Below are experts of layer 9 (counted from 0) of a mixture-of-experts language model. Rows are named router (the router's row for the expert), gate (a neuron's input weights, with its number), up (a neuron's input weights, with its number), down (a neuron's output weights, with its number) and show model dimensions 0-127. Each number is 50 + 10 x the weight over its row's rms, rounded and kept within 0 to 99.
Before each expert's rows: "comes after" lists some tokens at least twice as common just before its tokens as in all text. This comes from a sample of Wikipedia text that the model never trained on. Tokens count by the router's weight.

# expert 20
comes after: " the", ".", " The", ",", "The", " that"
router:44 78 41 44 37 61 57 38 34 58 44 63 39 48 47 57 55 64 39 66 45 67 57 61 52 44 70 51 30 49 39 56 49 56 52 57 50 57 44 44 68 69 58 47 43 43 45 52 67 54 47 55 53 45 46 49 31 49 43 56 58 40 43 59 61 42 65 55 57 48 66 45 49 29 42 65 65 47 60 50 44 43 40 50 46 61 57 54 52 44 57 61 60 55 67 56 37 43 50 56 44 56 46 52 43 55 35 56 40 44 54 62 31 49 35 55 62 59 49 56 51 38 64 59 66 53 44 39
gate0:52 70 44 56 53 51 40 33 51 62 56 64 53 50 53 35 31 50 49 43 52 49 54 37 39 68 45 53 48 49 44 51 47 42 54 60 53 43 47 57 32 46 39 44 71 67 34 70 57 66 49 18 46 57 47 57 50 33 52 46 60 56 55 62 52 41 63 29 52 50 38 56 41 42 48 38 61 58 46 33 48 45 39 36 38 45 61 52 50 50 52 49 39 58 51 45 49 49 40 47 53 37 48 48 29 47 67 58 53 68 68 33 47 43 50 69 41 58 59 50 47 51 60 58 46 43 53 65
up0:51 47 41 63 43 65 52 26 38 60 57 55 41 35 54 49 61 45 56 49 39 56 31 54 46 56 44 46 52 63 43 45 47 26 56 74 40 53 53 33 40 42 32 34 64 50 37 62 54 53 50 37 59 52 53 64 43 52 56 60 55 54 57 60 41 59 71 34 43 55 48 53 56 51 48 49 47 36 55 38 44 49 28 44 39 59 50 66 66 45 45 55 33 62 77 40 64 63 61 55 65 48 53 33 22 56 48 53 36 44 55 48 49 23 49 56 58 47 41 47 50 28 46 57 37 40 54 68
down0:49 51 50 49 61 46 35 34 71 38 49 34 39 53 55 54 51 65 48 28 51 49 54 61 45 54 65 63 48 34 71 47 47 59 50 43 34 54 52 50 33 49 52 45 48 56 74 42 56 55 41 39 49 44 49 38 61 36 51 47 35 42 56 55 49 42 48 41 52 55 51 61 34 62 49 58 56 60 44 47 43 34 54 51 52 39 53 44 57 42 55 53 42 36 55 55 55 45 54 76 63 63 43 64 68 44 33 40 57 60 52 29 44 34 51 48 71 58 52 60 38 51 50 48 59 58 63 55

# expert 26
comes after: " the", " in", " of", ".", ",", " that"
router:49 63 39 42 28 72 59 54 41 59 45 75 45 46 70 55 40 55 35 59 52 79 66 60 54 48 66 50 49 50 45 76 55 52 47 53 60 44 31 22 54 59 65 25 51 50 52 51 60 57 34 51 49 46 35 55 37 43 44 41 62 58 45 57 58 42 49 46 60 48 51 45 55 30 49 58 55 51 62 53 45 33 51 45 48 47 60 41 45 49 57 65 65 70 66 50 46 45 54 49 54 63 41 70 41 54 30 52 40 59 47 60 49 49 41 46 58 58 55 53 47 36 41 60 56 48 27 48
gate0:54 56 44 24 70 51 68 51 41 40 65 46 37 45 42 54 46 44 48 43 57 67 48 40 45 42 45 58 50 44 61 62 31 57 47 72 42 28 60 42 57 41 66 46 49 48 47 59 60 51 44 45 59 62 46 45 31 52 56 55 49 53 50 48 36 47 57 47 55 56 48 30 55 40 56 62 46 56 36 47 53 44 51 50 65 54 60 69 51 35 47 54 59 49 53 38 46 55 28 29 70 51 80 66 65 55 42 57 31 46 45 61 46 54 47 41 31 57 60 53 40 49 42 53 55 57 46 59
up0:50 56 51 48 49 40 62 43 29 51 58 50 36 46 58 67 54 35 57 59 53 58 44 57 53 60 33 38 37 54 63 64 42 58 49 58 57 49 62 46 51 41 55 51 52 45 52 46 41 46 47 41 47 55 52 42 40 55 39 54 44 67 58 47 54 54 71 50 68 54 46 46 51 33 63 45 28 46 56 53 41 45 71 41 50 45 62 51 55 52 53 60 62 58 33 22 43 50 46 39 50 51 60 73 65 48 51 38 50 39 49 73 61 71 36 49 40 46 59 48 65 47 46 43 54 55 53 62
down0:34 52 44 42 56 61 49 58 49 52 58 38 36 47 53 45 47 45 55 52 61 61 44 58 43 64 47 48 53 20 46 45 40 50 26 51 31 54 46 60 56 67 61 74 56 48 66 59 27 40 34 54 47 59 54 53 48 60 62 55 46 48 41 56 53 55 41 54 44 43 70 44 52 60 43 52 40 27 38 57 53 48 47 63 39 48 47 45 50 48 57 40 44 35 42 64 48 56 62 50 41 56 50 40 41 63 51 40 46 49 42 47 54 43 45 37 49 63 53 47 57 60 56 68 48 52 45 56

# expert 16
comes after: " of", " for", " in", " to", " by", " at"
router:37 73 40 33 61 55 61 45 48 66 40 65 49 36 66 67 40 71 40 45 55 65 59 69 50 54 51 51 59 54 49 56 62 45 57 63 74 51 48 54 59 52 53 36 45 33 41 63 69 56 37 49 43 36 40 38 50 36 56 42 53 49 22 48 55 27 61 55 59 40 51 38 49 36 40 67 44 44 53 51 32 55 42 46 56 56 50 38 54 39 47 46 56 66 58 57 40 45 48 73 40 56 38 55 47 73 43 55 37 52 43 49 53 53 36 55 67 54 45 64 72 30 41 67 53 44 49 42
gate0:45 42 55 23 48 48 47 52 41 50 47 55 59 35 55 44 46 52 47 44 40 40 54 55 35 59 49 30 41 44 60 68 55 59 38 53 38 44 54 67 37 43 37 51 53 61 44 44 60 51 70 42 59 59 39 49 42 43 47 38 56 48 49 60 46 32 64 58 65 48 52 45 50 44 60 42 62 50 30 68 48 55 48 63 30 50 54 53 50 52 60 37 47 67 52 58 49 49 46 55 40 51 39 37 52 47 51 50 44 65 63 65 62 56 45 53 61 51 58 72 57 60 46 41 49 54 49 52
up0:37 41 60 54 59 55 64 46 53 45 65 60 58 40 71 48 52 79 51 40 68 30 73 21 36 52 54 52 39 58 56 71 58 50 44 43 49 56 46 42 55 32 36 42 52 42 48 59 61 63 65 56 51 42 38 46 24 46 41 60 49 68 42 44 48 71 58 67 62 45 47 45 47 47 71 49 39 34 42 65 45 52 45 44 49 52 47 41 45 56 48 42 36 35 63 46 54 46 54 57 39 28 44 38 62 53 38 64 53 55 38 50 44 54 47 58 65 73 41 44 41 54 43 53 50 58 47 55
down0:62 43 45 47 55 62 42 48 53 51 39 69 39 43 46 52 36 54 51 66 43 41 62 44 60 52 60 38 26 56 56 54 47 35 54 48 59 71 39 49 61 33 39 47 54 58 59 52 67 54 30 46 56 50 44 39 60 51 22 39 42 49 28 45 39 57 66 55 61 59 56 49 46 54 69 40 44 51 45 57 61 74 72 42 45 65 47 52 57 54 51 39 44 53 59 45 49 68 46 55 57 46 53 37 49 58 40 44 65 64 56 57 61 48 45 64 33 45 47 48 55 75 45 51 24 48 35 56

# expert 18
comes after: "'", " the", " a", " with", " of", " and"
router:52 69 50 47 41 60 50 35 38 60 50 68 52 34 53 61 54 71 42 63 51 56 59 54 45 51 65 46 49 68 46 54 59 50 64 53 71 39 48 30 64 58 55 40 34 37 51 59 54 62 29 58 42 37 48 51 47 46 54 55 64 45 53 71 60 35 62 63 60 45 50 49 50 34 43 59 64 34 67 60 52 44 32 35 53 55 68 54 69 47 52 64 54 60 63 53 55 43 69 54 45 54 40 56 48 69 42 67 35 52 54 51 49 45 45 54 61 54 40 52 62 43 48 60 59 50 44 38
gate0:59 70 50 46 23 58 52 38 26 41 45 63 56 55 30 53 35 55 52 54 53 54 69 44 52 38 38 40 44 41 35 42 43 44 48 47 64 59 59 54 50 58 53 57 45 58 43 54 54 36 41 43 43 46 33 36 48 64 59 51 53 54 53 65 60 42 54 48 36 41 54 41 50 36 39 58 44 51 31 67 67 41 50 37 51 34 45 54 60 51 40 50 49 43 40 54 62 46 36 60 42 48 54 49 56 54 49 55 43 45 59 49 57 59 70 38 42 43 61 49 60 56 42 56 46 35 61 54
up0:61 51 35 59 44 45 48 34 39 66 50 36 44 47 50 56 54 42 42 42 52 42 52 43 51 44 68 51 40 53 48 53 64 45 50 37 53 41 51 57 50 43 32 61 43 56 60 47 41 42 47 51 43 55 40 45 41 43 58 53 41 57 46 44 60 49 27 51 47 43 49 42 51 55 49 65 57 57 34 41 39 35 66 33 60 67 40 42 34 56 54 61 59 52 38 43 47 55 52 56 73 42 41 55 52 47 41 59 49 36 39 43 36 50 49 60 49 50 39 27 45 43 56 50 62 58 58 41
down0:64 58 51 48 40 54 53 65 53 51 43 42 37 51 46 53 58 40 44 35 59 52 61 52 59 57 39 41 55 50 48 27 64 42 42 36 53 60 37 60 59 45 56 63 50 51 30 45 60 37 51 47 45 51 52 55 63 56 49 53 50 50 62 55 39 41 40 46 54 43 52 39 56 44 61 38 41 60 38 44 25 51 46 54 44 44 56 64 33 61 68 25 54 67 45 44 41 43 42 53 47 43 40 26 47 33 52 50 67 32 45 50 44 47 43 48 53 49 38 35 46 44 51 35 28 45 50 35

# expert 3
comes after: " |", ")", " ", " 1", " 2", " 0"
router:56 56 54 61 36 52 67 46 62 60 32 57 44 40 47 40 50 54 39 48 50 51 51 61 51 47 61 41 49 56 53 44 52 54 48 59 62 58 37 34 58 63 46 37 37 47 46 63 48 57 38 44 42 38 44 51 53 48 45 37 55 43 46 44 61 57 67 67 50 51 81 49 22 37 52 47 55 50 58 57 51 48 36 44 48 53 49 39 55 57 42 54 48 64 53 48 42 52 59 39 37 71 48 53 37 53 48 59 50 42 56 69 48 68 38 59 57 53 56 49 57 50 60 56 52 57 53 42
gate0:41 61 48 53 73 40 56 50 49 54 45 49 35 47 49 54 45 61 51 64 65 57 58 48 49 70 32 40 55 46 42 55 50 47 34 23 42 64 34 49 50 50 41 46 48 50 56 44 61 42 49 48 33 61 39 42 65 33 44 57 50 50 64 53 65 51 45 51 37 58 57 44 50 43 51 79 48 63 48 33 62 47 54 58 50 61 56 56 54 58 33 43 42 59 61 44 52 62 79 51 66 50 38 82 41 57 62 30 50 37 50 67 31 53 49 47 41 39 48 51 49 65 42 51 56 46 40 52
up0:36 54 49 66 33 45 51 71 42 60 52 36 45 54 63 63 56 68 42 63 48 37 48 54 53 62 40 34 58 47 66 62 61 62 56 27 52 40 47 58 40 40 47 53 43 41 45 58 46 43 43 47 44 60 43 46 59 43 52 50 51 54 59 57 43 59 44 51 58 58 47 60 44 60 44 56 53 48 62 40 70 56 46 65 50 44 61 52 58 49 54 35 61 54 47 48 43 47 65 41 61 49 63 46 43 60 39 49 39 30 62 63 44 31 53 61 49 49 59 46 68 47 77 59 52 42 48 32
down0:50 36 53 38 39 42 53 47 54 51 64 47 53 57 57 58 64 48 43 53 62 71 62 32 52 64 43 58 46 64 61 49 52 62 78 45 41 50 59 44 51 36 52 50 55 49 55 65 47 10 56 59 50 49 59 52 44 60 28 55 51 40 46 69 53 49 54 52 74 43 44 45 45 33 53 52 40 41 22 39 62 43 51 56 44 60 39 45 47 29 69 65 56 33 46 46 42 40 40 50 50 49 50 54 51 53 56 60 54 51 58 37 48 53 53 62 59 60 48 63 47 44 57 41 36 61 50 56

# expert 35
comes after: " 0", " |", " 1", " ", " 2", ";"
router:37 54 53 38 51 56 60 49 51 53 42 56 46 47 48 54 49 56 51 53 54 55 58 56 47 43 60 28 48 52 54 39 53 69 70 42 55 60 35 43 53 58 69 50 51 44 54 72 46 55 40 65 45 50 34 60 37 51 59 55 59 57 46 52 55 37 48 68 62 56 82 50 19 53 25 56 66 45 45 46 41 59 31 36 59 50 54 50 49 47 34 74 53 76 43 48 44 58 63 43 29 56 34 53 39 63 35 34 56 59 68 56 48 50 34 68 72 60 40 40 40 47 55 57 50 48 47 40
gate0:54 66 55 39 60 45 47 50 49 60 49 44 48 45 33 46 53 60 51 60 56 56 55 45 51 34 35 51 44 33 54 47 62 61 52 42 43 51 46 39 37 60 47 38 48 68 44 62 69 47 45 50 36 43 58 58 50 45 37 44 35 44 37 43 35 54 49 45 42 46 51 76 29 46 37 50 46 54 64 61 43 47 44 45 38 37 52 52 46 46 47 53 45 51 58 49 58 51 59 52 57 61 44 74 46 56 53 42 48 46 43 48 35 57 49 81 44 55 50 50 48 54 59 66 48 42 57 38
up0:63 42 25 48 59 50 66 58 40 60 36 59 43 53 64 45 46 50 54 43 38 46 68 54 39 64 60 51 54 62 53 57 48 47 56 57 58 52 58 46 62 56 61 37 50 63 49 57 31 43 56 48 64 70 45 37 49 50 51 54 52 50 63 45 73 56 43 60 67 48 61 36 57 57 60 50 44 51 43 27 48 47 63 62 63 64 66 39 43 66 57 52 62 44 43 44 60 46 67 40 43 38 63 26 39 62 54 53 41 61 54 62 59 46 39 20 54 38 42 52 52 43 58 39 63 43 49 61
down0:61 56 51 59 51 50 45 52 43 58 56 42 49 61 55 46 57 62 58 39 52 52 44 54 48 61 36 57 64 46 39 46 74 59 52 49 52 57 53 61 50 42 64 49 55 46 46 39 59 62 62 54 44 68 44 47 50 48 42 74 48 61 46 46 45 61 51 40 55 51 55 55 61 65 53 53 40 61 58 53 52 49 54 54 43 40 47 46 57 55 47 42 58 52 49 35 42 44 57 66 29 50 46 43 54 67 51 39 67 42 36 54 64 46 57 56 47 43 52 64 36 41 66 41 46 67 56 44